Experts of a small language model: 851M tokens.
Below are experts of layer 4 (counted from 0) of a mixture-of-experts language model. Rows are named router (the router's row for the expert), gate (a neuron's input weights, with its number), up (a neuron's input weights, with its number) and show model dimensions 0-255. Each number is 128 + 32 x the weight over its row's rms, rounded and kept within 0 to 255.
After each expert's rows: "gets" lists some tokens that make up at least twice as much of what it gets as of all text. This comes from a sample of Wikipedia text that the model never trained on. Tokens count by the router's weight.

# expert 15
router [117  88 168  88 122 167 137 104 158 170 175 128 160 151  60 100 164 187  70  44 140 113 101 127 154 167 100 192  97  70 118 131 177  84 117  79 152 106 157 149 143  80 102 134 165 149 118  87 158 132 121 138  93  78 119  86 159 126 106 129 118 106 130 127 112  96 143  97 149  95 138 132 158  99 147 113 115 175 120 144 133 155  85 171 109  86 150 165 149  89 132 137 100 161 130 179  72  96  69 134 104 101 160 117  90 121 117 180 111 123 184 123 129 175 149 123 162 131 105 165 168 109  86 135 109 115 142 124  80 130 141 156 145 174  95 112 153 112 112  69  75 139 152 179  66 115 101 130 155  99 176 154 156 182 115 155 100  90 144 110 123  98 129 148 119 104 145 168 144 131  92 156 151 165 119 135 126 183 166 107  81  96 157 165 148  62  87  84 102 155 184 123 105 176 170 121  98 128  87 196 118 148 149  99 153 160 124 180  55 152 131 109 181  89 112 150  76 134 166 132 120  63 102 140 100 103  86  99 157  67  88 108 155 161 142 112  74 140 135 110  88 158 157 109  79 132 114 176 112  77 172 148 150 155 155 169]
gate0 [ 84  90  94 127 141 149 135 149 100 137 238 104 125 148 127 136  41  71 156 132 138 149  99  87 160 118  91 163 116 100 148 149 139 134 161 166 108 155 148 156 138  81  99 110 139 171 134 135 149 150 112 116 146 157 111 163 130 170 156 199 159 104 152 116 165 105 141 120 164 151 149 123 155  71 114 137  86 140 129 127 119 109 101 148 139  72  66 175 115 145 109  23 128 106 100 170  97  78 144 110  74 152 133  41  89  91 151 131 109 172  95 126 133 112 182 101 121 117 147 184 101 156 132 109 147 136 132 128 123 150 127 135 219 105 121 144  98 127 123 108 206 101  78 130 156 131  46 118 143 137 135 124 124 102 193 221 138 117 125 120  71  98 135 107 150 105 155  86 146 126  91 171 114 117  94 149 151 148  79 123 137 123 182 171 102 179 201 124 111 123 101  99 151 154 129  80  96 128 141 187  96 112 116 136 180 129 132 131 108 163 147  84 111 108 108 158  67 108 153  83 127 126 179 116 127 147 126 103 106 156 113 124 101  98 137 138  74 130 127 130 156 130  73 146 166 114 163 165 134 152  91 178  62 155 129  84]
up0 [114 132 118 103  78 103 178  73 137 133 162 167 162 167 157 112 109  97  93 163 163 170 141 148  99 146 131 170 144 113 135 125 142 115 153 111  94 100 120 176 139 103 195 112 158 141 127 158 110  59 106 102 177 218 157 125  87 128 113 136 159  85 147 136 134 133  72 157 129  62 164 104  74 114 123 177 168 120 129  80 120 104  69 149  97  87  97 162 153 124  98 131  95 135 163 135 115 121 101 141 113 189 159 133 143 108 133  90 121  88 109 153  84 132 167 106 126 145 111 187  80  83 192 105 100 113 137  64 151 138 133 142 171 108  90 108 165  81 114 120 167 142 136 126  95 135 124 128  97 150 125 140 133 113 118 126 132 142 147 105 146 106  75 125 143 125 110 157  82 148 127 119 148 119  69 146 105 149 119 158 146  70 178 133 106 101 151 211 120 122 115  88 123 166 192  88 132 197  79 153 167 126 132 151 194 201  84 138 139 137  85 142  79 141 140 211 120  99 118 130 155 153 121 113  88 125 128 125 161 145 151 179 134 122 173 120 117 119 148 161 227 151 149 118 192 139 129 123 170  60 175 166 112 210 131  78]
gets: " the", " |", ":", " The", "n", " a"

# expert 11
router [ 65 128 166  99  69 171 169 125 144 129 127 158 150 176 107 100 154 172  59  96 190 147 108 150 170 147  78 175 101  88  88 141 166 134 125  90 141 123 177 137 148  95 122 105 198 150 148  98 161 115 144 164 113 104 116 124 144 117 121 128  69  99 164 187 132  85 146 108 122 107 128 116 121  92 148 127  92 173  85 148 143 148  86 162 109 118 165 142 185 107 182 150  69 182 134 172  74 108 103  84 123 135 151 153  95 152 129 153  87 133 143  95 119 153 158 114 190 119 108 154 160 165  84 148 126  97 119  59  70 127 144 143 149 168  68  92 146 122 119  82  94 127 128 202  87 103 128  91 126 105 144 162 166 172  84 135  93  78 139 101 103  64 150 148  99  95 169 142 122  76  97 141 128 145  93 177 166 157 135  98  67  90 145 161 128  94 133  79  91 165 175 131 173 160 159 114 157 110  85 132 104 148 172 104 115 128  95 158 123 169 176 117 132  96  94 171  96 162 165 109 124 117 106 110 145 109 104  92 156  95 108 114 162 174 141 104  92 132 156  83 137 123 107  51 125 165 106 177 109 100 164 132 190 171 134 164]
gate0 [126 168 142 147  99 127 149 135 114 112 113 171 172 103 134 159 131 117 131  90  61 105 128 167 145  96 121 113 185 109  58 195 162 134 139  75 133 142 142 117 141  68 146 121 165  90 135  59 131 157 164 128  72 143 133 119 146 124 138 196  87 120  93 177 154 114 135 158 107 164 123  85 183 116 132 132 141 121 153 110 125 135 142 136 155 141 162 171 141 115 130 170 167 141 151 120  42 111 144 131 112 208 138 119  69 115 118 108 117 132  95  93 147 137 151 109 158 158  70 118 125 140 205 122 151  66 122 106 160 113 136 122 140 207  48 105  96 155 127 121 109 182 138 180  99 161 130 104 131 172 137 184 111 135 121 123 112  68 146 124 102  61 139 183 117 155 158 123  91 117 153 181  94 147 123 188 201  91  90  76 135 167 151  95  83 145 154 128  91  94 150 113 176 111 213 115 127 111  81 175 161 136 184 115 181  96 122 175 109 153 113 135 122  90 144 152  65 158 137 137 165 124 192 106 137 180 145  85 117 153  99  84 188 143 137 141 129 152 139 149  76 153 144  74 126 130 139 132 132 132 136 183 152 113 137 155]
up0 [120  61 111 155 193 143 109 153 127 142 124 155 129 128 131 102  89 162 107 168 119  90 124 151 139 111 132 125 134 126 163  99 178  78 162 107 129 130 120 125 136 196  64 112  61 178  85 148 122 134 119 153 204 126 109 125 124 156 109 112 189 115 152  81  95  79  99 104 148  87 124 161 102 142 137 117 120 192  68 203 144 115 126  96 104 129 135 157 129 121 167 139  88  96 113 123 140 160 135 139 130  74  85 119 123 117 147 116 142  69 200 175 164 107 101 138 153 104 161 157 155 124 103 170 159 176 113 176  99 100 135 126 123  87 151 133 107 103 162 121 125  87 138  92 136 150 111 127 165  77  98  98 174  55 119 142 127 185  80 146 101 136 160 102 133  66 163 145 184 189  63 109 172 133 143  82  91 185 187 132 172  85 133 183 181 114  84 146 113 161 118 121  94 135 111 125 115 123 159  81 125  99 110 120 113 147  86 147 109 161 175 153 131 117 119  96 134 102 170  57 138 116 131 124  96  83  45 170 158 101 118 154 128 136 164  95 142  94 134 142 135 135  42 146 112 169  96 134 112  53 109 149 128 189 157 108]
gets: " in", " the", "\n", ".", ",", " a"

# expert 4
router [ 91  84 173 144 107 168 165 117 164 172 149 164 163 132 120 106 166 165 111 102 141 140  96 142 163 144 105 151 141 101  77 154 195  94 128 121 170  74 148 126 168 133 117 101 150 132 115  81 134 148 127 156 113 111 108 103 203 108  68 124  84 121 155 177 139  85 181 103 144 121 149 139 133 125 214 116  70 133 103 163 158 169  89 123 141  86 166 134 195 121 142 153 114 151  84 122  73 113  87  91 124 125 145 118 103 180 125 164  95 127 164  68 112 184 155 110 196 131  59 171 143 167 105 155 122  94 104  87 132 152 160 168 137 155  88 127 114 132  95 120  99 144 184 144 127  91 119 123  90 106 144 164 133 178 119 161  72  99 126 103 138 111 174 158  78 106 142 171 161  96 112 118 138 160 128 135 150 177 171 107 128 135 158 179 151  84 108 109  55 193 137 132 150 135 150  85 112  58  76 185 109 153 162 125 103 170 126 164 124 187 139  88 159  86 120 150 114 153 160 126 126 108 114 103  95 136 111 114 126 144  90  85 166 173 158 107 116 151 137  98 100 195 112 126 104 170  32 177  81 129 165 139 154 154 153 132]
gate0 [140 173 119 169 123 121 121 144 122  46 132 113 139 126 184 162 142 167 189 125 148 158 126 130 145  63  69 137 157 111 179  84 133 165 137  62 151 107 125 129 182  71 125 145 125 117 137 147 158 132 127 119  33 120 126 119 116 109 121 167 144 124 114 127 129 112 130 105  91 150 156  63 121  98 126 103 125 134 122  89  83 137 177 139 176 178  74 139 190  88 147 155 171 134 116 124 122 126 134 132 132 192 121 128 168  61 114  97  90 140 102 152 131 107 131 154 101  90 114  88 116 124 129  72 174 132 172  89 135 151 132 195  98 135 172 176 111  92 110 128 121 130 146 181  91 195 120 105 212 188 141 157 171 136 119 112  97 144 104 142  99 149 123 130 101  94 122 202 165 124 127 115 148 150  69 130  85 125 120 142 163 164 138 120  88 101 147 140 138 138 119 138 104 141 127  69 112 129 159 139 149 134  70 132 186  89 119 155 164 122  72 113 135 158 160 162 155 153 149 159 184  85 153  84 155 123 155 137 115 158  58  88 122 205 139 164 131 134  65 112 103 143 154 173 122 145 220 122 189 150 167 132  67 121  78 129]
up0 [ 82 151  86 127 107 154 159 160 108 133 148 135  84 179 133 163 153 144 102 118 133 148 129 118 102 153  87  95 119 130 109 127 117 116  93  94 150 146 166 151 162 122  79  68  99 144 100 123  72 173 163 205 107 147  70 128 152 220 114 172 134 160 101 165  96 108  75  79 100  85  91  64 120 119  79 179  94  85  90 183 112 162 125 128 115  77 120  78  39  91 187  95 107 139 172 150 118 143  99 147 121  39 183 141 140 125 134 168 141 123 118  89 146 109 103  76 152 122  90 101 142 143 201  88 120 161 117 138 139 116  56 180 160 119  99 141 110  85 196 132  93 123 126 149 133 152 137 101 147 151 122 193 146 116  74 121 181 107 100  86 143 113 116 126  99 161 130 139 135 167 104 143  62 147 140  91 102  97 137 131 103 156 123  91 111 116 122 114 135 189 112  75 138 119 180  98 153 127 147 155 107 147 141 120 104 177 183 162 120 132 118 153 182  82 133 186 123 131 160 104 135  78 152 136  73 159 144  98 158 109  46 140 119 113 149 111 119 154 110 141 137 145 191 133  85 148 147 150 144 177 123 122 145 106 120 151]
gets: "ed", "s", "ing", "d", "es", "ment"

# expert 0
router [ 93  78 117 134 101 190 148 131 142 170 140 140 169 161 103 118 184 146  80 118 121 113  86 113 176 148 125 149 172  90 120 153 167  86 105 119 128  75 131 141 186 125 124 103 163 142 117  78 141 118 151 154 118  83 119  69 193 130  68 125  90 128 190 141 149  87 192  91 140 116 154 145 181 103 195  96  97 153  95 118 131 160 110 145 145  99 158 134 149  82 154 178  81 183  99 102 111 107  67 126 106 136 159 125 121 195 127 141 107 124 143  75 146 121 139  55 174 170 100 143 136 149  92 132 101  96 102  91 119 155 167 177 139 131  86 123 115 139 120  91  87 147 169 169 128 102 119 105 107 133 131 191 159 138 115 151  79 116 136 118 155 117 165 149  88 122 117 134 147  95 145 174 131 200 121 162 141 149 151  66  88 137 150 158 185  56  91 102 145 176 124 172 171 134 166  86 140  47  84 162 127 127 141 125 134 158 133 156 123 175 125  79 176  77 135 185  67 133 150 122 160 100 124 113  79 111 128  76 162 118  78  93 167 141 121 117  91 145 131 107  68 155 143 141 125 132  84 168  70 107 187 128 154 141 161 146]
gate0 [188 127 149 114 144 199 170 159 166 140 174  76 116 131 176 165 120  63 167 176 155 135 124 104 154 133 173 139 151 119 115 130  78  39 102 141 152 105 150 136  77 149 166  89 139 134 114  79 121  92 132 115 124 187 120  95 172 109 153 165  73 128 169 146  99 143 175 129 138 134 152 141 142 169 125  70 163  83  93  77 107  87  68 129 135 127  80 101 125 145 152 178 108 103  89 132 116 110 110 203 130 160  98 130  93 159 119 160 120  97  65  65 103  96  42 179 112 177 144  88 152 138 105  40 191 150 122 115 104 110 175 145 145 138 148 134 133 145 133 100 148 169 117 143  81 131 140 103  94 171 120 138 119 154 151 117 146 124 133 170  40  99 153 189 156 128 112  83  97  88 123 186 140 160 136 141 113 132 117  93  90 126 134 129 155  79 139  86 137  78 102 126 159 126 118 111 108 101 159  75 117 111 159 142  53 134 152 152 100 126 164 162  88 110 184 176 105 135 131 137 154 173 145  64  79 123 126 155 146 152 134 127  96 123 115 171 109  82 135 141 140 147 134 137 115 154 157  89 149  63 146 101  82 141 130  99]
up0 [114 115 125  55  36 137 100 140 125 129 157 115 137 228 122 102 201 108 142 124 149 129 152 125 117 100 142 111  96 147 134 118  87 170 137  97  88 144 119 159 163 169 143 136 117 206  93 134 125 220 150 162 122 120 200 110 128  72 112  83 100 107  56 134 145 164 181 140  57 143 150 133  83 126 155 135 146 146 142 166 151 113 145  96  69  61 124 169 102 115 160 114 155  36 182 112 153 140 148  89 202 119 217 193 105 127 150 100 145 115 132 132 104 152 137 137 112 103 146 143 142 157 131 166  55  86 105  84 131  98 159  95 147 122 163 141 155 160 143 145 144  86 128 116  89 154 150 156 160 137 125 130 112  94 129 119 115 165 116 132  87 116 134 124 166 107 139 139 170 111 147  85 165 167 130 135 136 108 111 127 135 125 192 136 115 101 156  53  80 109 111 170 170 146  68 104 105 135 122 137 166 133 129 145 171 141 150 107 113  53 177 119 143 129 100 145 188 154 114 133 136 151  96 102 108 113  63 152 133 112 203 133 105 162 106 126 140 124 147 153 117 116  89  94 117 178 121 105  94 177 138  95 115 146  99 107]
gets: "ed", "d", "al", "ing", "th", "ic"

# expert 9
router [121 139 191  94  84 122 183 118 147 157 153 159 135 163 128 120 174 152  89 102 148 131  97 139 202 163 107 190 139  92  79 133 175 116 102 126 164 102 190 150 146 135  69 142 147 126  89  98 142 157 141 159 147 111 132  92 152 102 140 114  80  54 172 126 129 105 161 113 125 107 138 161 155  91 181 121  94 166  93 148 152 173 118 166 108  85 162 153 178 143 137 126 114 154 122 145 126  98 139  76 113 124 147 138  74 145  96 154 133 135 204 122 104 134 164 112 160 173 112 148 144 172  88 133 140 120  83  67  99 122 133 162 130 159  99  81 131 111 148 128 100 189 148 152  93 110 130 131 114  67 133 170 150 142 109 161  80  99 169 122 131  79 176 147 112  51 125 142 162 121  95 145 107 198  98 170 146 140 187  61  93  79 125 143 149 103  85  64  95 193 184 163 171 150 148 102 123  71  77 155 113 117 150  93 134 171  98 155 118 137 168  85 168  91  87 133 113 187 136 123 182 116 127  95 116  94  97 101 111 114  95  60 152 167 147 121  88 195 104 103  75 154 126  82 109 142  94 152 117 118 146 147 160 120 137 155]
gate0 [139 170 145 135 115 154 145 117 126 132 112  73  77 184 194 150 106 176 153 126 151 140 141 187 139 139 134 130 163  53 144 133 108  82 155 149 152 114 135 115 113 129 114 131 120 174  93 142 142 138 154 146 117 128 117 101 163  49 134  28 135  88 153 141  73 137 151 112  70  80 186 186 104 128 154 155  86 162 109 172  98 168  92 132 140 175 122 112 111 112 144 138 181 103 167 116 174 103  98  83 143  86 129 139  71 136 117 117 133  72  97  71  53 136 143 139 153 134 110 113  98 112 133 174 159 139 152 139 127 143  39  91 141  98  87 133 159 129 109 149  70 151 163 162 132 143  91  94 119 123 159 132 127 138 135 204 127 142 110 127 161 145 178 172 106 116 134 149  58 134  92  98 124  94  91 102  79 140 129  72 110 153 157 114 137 108 150 140 155 163 107 192 161 109 137 120  76 150  72 122 163 126 162 123 211 114  87 129 192 130 131 163 124  96 109  56 196 140 121 118 107 153 120 109 121 137 153 161  91 101 140 116 164  75 108 147 136 138 103  76 147 139  97  79 139 171 167  81 164 148  91  85 168 137 161 160]
up0 [160 173 146 147 117 128 110 184 107  90 128 177 161 117 153 115  79 161 161 124 128 146 118 111  78 151 118 104 143 104 105 115 100 149 156  67  85 114  57 138 160  81 181 184 110 135 158 124 202 110 106 160  88 133 171 186 157 151  89 173 178 175 170 114 105 134 182 122 103 148 133 116 124 109 111 152 114 136 197 136  71 146 164 101 115 121 160  93  77  99 166  87 163 168 165 159 121 134 101 136 105 101 154 130  97 187 138 126 140 174 126 143 141 141 165 136 149 136 184  86 141 138 100 120  91  84 142 119 172 144  99 105  89 111 145 141 107 119 111 139 103 136 127 213 156  99 130 141 139  93 182 153 187  94 107 154 116 101 114  80 128  97 143 107  78 105 105 117 123 103  99  65 155  92 119  95 162  85 107  10  82 152 124 159 100 105 184 120  75 133 129 128 119 139 106 166  84 103  83 176 145 134 137 157  97 200 127 155  88 175  86 130  69 163 140  82 150 131 131 127  55 157 166 106 172  85 106 131 112 168 129 126 178 162 162 132 137  50 125 117  97 120  90 120 136 103 147 158 156 136 164 130 105 127 124 165]
gets: ",", ".", " and", " 19", " f", "p"

# expert 5
router [ 92 119 149  94 112 160 162  99 157 156 144 132 165 153 102  84 153 164  82 113 167 115  73 154 163 150 110 161 105  85 103 155 161 105 117 116 190  94 150 152 160 127  93 140 164 162  92  99 153 161 153 133  86  88 109  75 161 100  92 135  70 100 124 164  95  96 156  94 151  91 174 167 171  84 160  91 111 149 116 154 170 164 103 162 114 108 145 163 155 111 112 169  66 166  98 167  80  82  76 105  99 149 172 125  72 137 101 127 100 145 173 104 132 161 167 113 169 126 107 160 137 163  90 147 122 109  81 105 106 104 157 151 159 172 113 136 159 156 108 114 121 154 144 177  95  71 133  98 116  93 179 172 180 171  82 145 109 109 151 124 121  93 175 173  66  97 150 158 165 101  97 134 134 148 103 142 142 158 149  87  96  82 170 148 153 102  90  91 105 148 169 132 148 167 160  99 130  93  65 144  73 126 152  99 154 163 122 179 101 136 166  95 157  92  72 168 126 166 196 137 172  99  78  84 124  88  88 109 139  83  95  93 175 148 124 102 116 164 124  80 114 142 112  82  83 159 121 179 110 135 158 118 173 181 130 163]
gate0 [159 115 103 125 112 122 152  97 188 149 100 208 159  64 141  92 138 153 138  94 119 147 113 172 100 102  74 100 142 103 122 129 135 120  73 195 157  90  68 165  93 116  92 134 144 108 195 121 165 100 108  95 102  83 124 155 107  99 141 168 103 138 121 171 203  90 113  88 135  89 111 124 159 130 106 108 115 113 120  98 145 138 138 156 116 118 136 115 114 124 148 188 119  99 148 106 204  97 111  69 117 112 163 170 156 169 150 171 109 106 134 111 161 182 167  93 147 159  98 111 128 201 129 118  99 102 121  93 104 160 177 183 181 162 130 122 134  92 133 105  97 177 195 144  93  87 152 171 169 125 104 136 141 107 176 140 102 132 169 116 108 133 109 100 144 118  87 135 148 138 119 138 131 131  95 170  87  94  69 107  78 179 131  90 121 116 125 142  93 107  99 147 138 121 195 123 145 109 115 159 100 105 105  92 159 112  62 142 204 221  85  86 140  97 144 146  86 131 121 107 113 124 129 150 149 102 182  42  91 110  96 171 178 111 154 167 112 131 128 171  49 130 127 185 168 144 124 124 105 157 127 113  87 121  89 119]
up0 [149 125 130 110 140 114 102 111 119 163  84 153 115  98 166 160 159  85 151 166 132  78 102 109 107  79 112 147 126 162 122 152 156 108 138 124  93  91 131 124  89 114 186 122  79 119 110 119  20  84 168 136  87  97  99 157 104 156 114 103 153 130 121 110 120 137 110 153 183 144 144 106 139  53 145 110  85 137 142 111 108 180 127 120 140 129 116 149 169 172 104 106 152 128 131 104  91 118 135 153 153 127 161 126 105 133 125 129 113 127  93 130  76  43 133 146 191 148 207 149  85  30 110  87 127 151 137  96 156 161 122 146 107  80  88 147 128 183  52 136 132 116  81 129 118 100 138  89 113 106 140 113 147 131 176 112  72 111 141 126 120 135 182 159 140 134 134 187 157 110 136 138 152 148 184 138  87  97 121 136 143  74 165 137 162 206 105 143 159 108 154 104  54  91 134  72  96 106 113  92 101 111 144 114 143 148 125  95 106  55 152 146 167 118  60  84 147 224 114 178 122 143  70 140 115  95 111 138  94  90  92 152  93 110 170 129 133 138  47  99 163 140 182 137 118  81  89  83 122  98 124 111  92 142 166 120]
gets: " ", "\n", ".", " (", " \"", " re"

# expert 10
router [103  79 161 128 104 152 123 101 191 160 161 168 154 149 117 113 145 139 106 103 160 145  99 148 161 182 106 180 115  89  87 146 177  84 137 111 147  68 145 155 154 111 101 130 153 147 105  85 142 155 104 148 118 110 146  70 194  96 101 113  99 125 136 162 104  75 183 115 152 113 152 146 119 106 220 110  86 156 113 153 140 162  81 106 124  77 161 169 195 145 130 151 109 159  93 164  85  79  92 119  95 118 152 115  83 159 124 179 109 145 167  89 108 164 174  88 192 138  71 174 156 143  87 145 128 101  91  94 134 148 156 154 117 156  81 112 114 144  99  95 136 143 200 160  93 118 144 134 144 104 167 169 162 184 111 162  84 107 139 122 129  83 163 150  57 107 127 163 170 100 110 129 137 184 125 143 155 175 177  87 112 142 173 177 154  79  95 109 111 150 148 114 156 139 163 100  88  66  90 181  96 159 135 112 126 166 108 154  76 149 178  85 149  85  99 150 108 140 144 146 124 106 124  93  76 108 116 109 120 135  53  99 152 161 126 135 117 126  93 106 126 212 108 126 109 114  60 166 107  88 135 123 136 131 165 132]
gate0 [155 123 143 123 194  80 103 112  94 144 135 137 150 124 137 100 125  94  79 133 128 168 105 131  91  93 136 114 120 144 128 114 107  59 203  87  87 156  79 158 154 120 117 122 116 179 118 110 140 126  50 135 107 113 143 125 184  88 163 156 113 166 100 149 132 102 132 184 143 101 173 190 126 161 149 156 203 177 116 100 134 132 112 138  80 127 127 126  93 153 106 171 192  99  90 131  91 120 120 111 143 175 102 137 144 118  98 114 112 101 124 184 100 145 151 183  78 103 207 149 110  73 149 220 129 158 135 139 124 142 104  79 147  94 211  89 145 113 139 148 129 185 117 134 129 177 146 135 113 200 164 120 123 138 106 156 144 174 145 127 126 136 112  84 148 172 151 151  93 146 145  67 124 125 113 121 183 157 119 146 136 134 103 140 131 128 142 132  86 148 145 140  92 121 193 109 133 100 155 130 140  80  88 133 152 144 179 114 161 119 146 169 132 146 131 128 168 120 103 152  27 147 158  90  94 143  99 200 192 150 177 149 159 136 138 107 121  94 100 178 125 139  87 173 104  86 152  68 146 127  62 160 169 106  59 129]
up0 [108 184 110 212 142  94 123 137  62 109  95 127  69 113 128 171 157 133 142 173 109  38 113 121  89  50 148  53 157 132  97 152 143 181  62 226 128 101  87 100  99 153 194 167 121  82 124 118 135 121 152 149 143 192 103  80 111 155 135 174 158 130 123 108 125 122  95  92 186 111 110 136 118 116  99 125 152 107 142 106  99 137 193 162 124  80 114 129  60 120  97 144 145 140 173 135 141 148 125 156 138 121 106  99 134 102 105  90 109  98 116 104 182  77 127 127  93 114 117 107  88 134 177  85 186 100 136 162 180  98 148 137 125 124 172 119  97 140 129 161 146 126 168 104 148 137  81 130 114  90  83  90 113  79 144  91 143 115  69 166 117 211 139 153 126 152 133 179 133 128 133 143  66 134 115 150  73 124  98 141 144 144  78 126  99 162 101 137 157 105  95 131 128 126 131 150 191 117 158 130  85 114  83 107  94  68  95 137 138 125  61 126 126  98 122  54  91 119 166 154 122 144 156  98 161 161 129 116 104 131 118  92  80  79 101 169 107 116 156 186 137 105  96 122 182 130 117 137 125 162 129 117  72 155 122 127]
gets: "s", "st", "al", "ment", "ing", "er"

# expert 13
router [108 105 177 120  69 151 182  94 160 168 160 151 159 140 102  84 147 181 114  66 175 137  84 158 159 149  76 164 106  80  78 150 155 119 155 100 156 121 171 179 165 112  76 144 169 140 106  84 150 118 142 155 102  98 125 125 163 105  95 127  96  50 194 150 126  90 140 129 135 101 161 136 148  89 176 107  90 166 115 159 128 158 104 167 126 113 148 151 187 112 152 160 117 171 102 172 106 108  95  74 108 122 142 137  96 156 102 166  71 141 169 114 122 162 153  94 156 145 104 190 170 171  74 165 120 123 120 102  90  94 121 111 163 189  95  80 135  96 130 118  81 182 140 179 108  93 142 103 140  93 134 157 153 171  96 153 108 111 141 105 130  80 153 176 102  70 155 137 144  90  85 141 152 155 130 140 166 179 182 115 120  79 160 187 142 121  89  87 105 160 183 146 140 150 160 112 122 115  78 156  92 157 146  81 142 152  96 153 100 148 147 108 149 112  78 142  89 171 175 109 135 111 119 109 116 111  90 107 144  94 121  73 148 183 148  73 114 169 169  93 105 165  96  89 108 158  93 136 111  79 173 132 177 143 144 153]
gate0 [107 128 105 135  82  64 124 167 100 116 100 174  75 125 147 164 123 158 161  77  91 142 119 172 111 105  99 186  66 138 172  80 179 134 120 142 124 152 183 105 136  78  78 131 111 155 128 130 139 110 139 162 159 153 169 172 119 149 183  32 180 109  98 155 155 116 172 141 154 107 145 146 148 132 143 137 170 184 104 100  96 142 134 176 160 107 131 171 142  98 126 135 125 148 119 119  98 123 159  96 141 140 110 159 192  40 101 120 168 163 151 129 116 104 130 157 121  91 130  93 124 190 122 136  92 126 130  93 160  72 166 134 118 117 136 103 100 144 116  90 170 124 112 105 118 173 143 112 156 130 112 132 108 133 123 151 139  79 146  59 162 149 118 125 150  91  89 157  28  78 116 144 125 122 158 144 137 135  87  79 151  98 145 122 118 133 103 122 172 103 109  78 173 200 216 106 118  95 144  90 142  90 182  48  92  98 164 133 154 121  98  95 170 158 122  84  61  80  82 120 135 157 146 121 110 146 187 132 125 108 137 126 137 101 123  83 131 171 132 150 106 181  91 132 174  99 113 169 140  70  84 118 121 116 169 157]
up0 [151 140 173 167  91  70 108 105 133 176  85 100 113 182 139 109 113 197  95 155 197  83 113 145 148  74 118 124 122 167  96 127 130 131 106  76 103 193 139 129 160 116 148 107 166 144 148 154 116  68 154 108 153 108 148 152 105 196 124 124  92  66  69 150 167  88 113 180 116 194 105 152 126 193 145 106 167 106 136 174 148 139  93 118 119 125 105 119 156 114 153 159 120 182 161 137 168 139 203 122 137 156 119 178 142 110  94 116  88  63 186  58 162 145  50 159  99 101 165  50 148  96 115  83 114 103 101 118  93 177 105 107 158  97 131 115  80 145 211  93 126 139 139 172 147 148 120 115 149 144 129 148  94 103 113 110 134 127 124 158 157 133  86  99 173  79  97  77 135 153 126 144 122 130 133 120 104 160 146 122 135 140 114 163 153  91 112 143  93 158 177 153 136 159 133 132 197 165 126 112  86 105  75  71  88 108 143 155 112 166  78  96 158 123 140 140 135 144 171 134  99 120 136 165 156 138 101 136 130  82  99 165 163 156 144 120 181 141  92 170 114 121 126 122 136 158 111 153 119 189  90  43 141 100  90 121]
gets: " in", " to", " of", " the", " 19", " on"

# expert 2
router [ 91 122 150  75  95 171 179 102 148 158 179 142 177 145 106  84 148 157  97  93 181 165  72 144 122 143  90 167 108  61 112 152 144  94 121 126 157 109 168 165 137 127 111 145 178 134  97 117 192 163 150 156 132 112  98 104 205 136  95  95  63  85 121 174 118 107 182 148 152 114 161 145 203  99 177  90 127 144 100 152 175 141  85 160 123 107 177 138 140  91 122 126 103 148 103 171  86 131  94 104 118 168 143 148  91 185  83 122 113 159 162 100 140 150 149  92 147 135 107 162 124 150  99 144 138  97  59  88 109 134 147 161 128 133 104 116 140 120 113 116 120 150 122 179 102  98 134 105 140  94 150 161 177 180  96 167 111 116 172 115 115  84 191 161  87 105 155 108 173 122  73 124 128 176  85 155 123 172 152 120 108  78 157 140 164  64  96 119  93 112 172 160 150 208 124  93 112 107  75 153 119 136 161  67 189 148 118 164  90 154 146  88 166  97  80 158  98 161 179  87 114 102 110 127 119 119 104 109 153  97 104  62 152 136 113 114 101 154 130  49 122 128 128 104 108 156 141 156  74 131 135 151 160 181 158 147]
gate0 [116 119 105 111 136 139 154  97 101 117  96  72 179  96 184 138 133 133 103 120 155 144 126 109  88 105 140 126 102 156 130 199 145 135 145 115 111 137 126 114 141 124 115 121 154 147 108 158 111 110 106 130 190 111 132 127 132 131 115 160  97  82 165  85 149  92 128 136 112 147 187 144 179 140 131 194 129 148 128 143 121 148  96 193 153 144 188 132 133 153 147 151 145 137  53  93  96 110 138 132 154 132 117 125 154 164 110 136 137 180 115  61 117  87 151 132 131 131  80 160 116 133 117  77 166 140  96 161 143 140 150  82 121 161 130  58 180 152 128 162 148 105  79 155 186 123 107  75 122  85  96 116 121  96 148 167  90 125  88 109 139  93  55 118  85 128 104 148 232 145  72 142 161  94 137 147 115 135 139 148 141 117 115 107 225 138 123 113 106  74 128 190 155 230  52 121 110 118 103 128 121  68 124 194  67 120 190 155 142 167 184 129 152  47 109 109 131 160 106 114 139 169 119  95  81  97 225  89 165 138 160 127 103 106 145 155 142 127 147 114  78 150 155 160 119 152  94 125 128 108  94 186 110 146 117 124]
up0 [130 105 180 110 133 105 176 149 139 133 103 129 133 118 112 137 139  41 121 114 117 127  99 192 144 121 103 118 102 152 123  98 104  90 148 177 140 104 172 140 157 162 142  97 195  53 153 112 127 126 161 155 145 125 146  62 147 163 157  98 126 144 110 112 147 121 125  69 190 140 163 112 134 174 135 136  85 105 139  96 188 133 128 151 112 126 184 168 120 149 131 120 208 152 102  88 109 108 176 168 159  98 128 171 140 161 147 110 133  73 118 139 143 176 188 151 169 151  52 131 157 140 117 184  90 176 120  66 122 170 143 117 133 120 119  90 122 145  92 118 134 142 109  88  71 152 124 142  87 124 126 111  46 139 127 136 124 147 114 148 112 141  79 195 112 122  81 107 125  90 132  72 128 133 125 120 101  98  93 152 149 119  73 110  67  90 139 133  96  83 170 117 117 119 142 148 113 163 180 101 149 145  63  96 194  94  85 105 129 103 155  58  90 137 207 140 140  83  98 135 157  89 157  53 112 120  81 154 121 116 155  51 182  85  94 117 130 113 156  92 133 138  60 134 127  99 142 155 104 101 138 152 162  90 126  94]
gets: " ", "ri", " de", "li", " c", "c"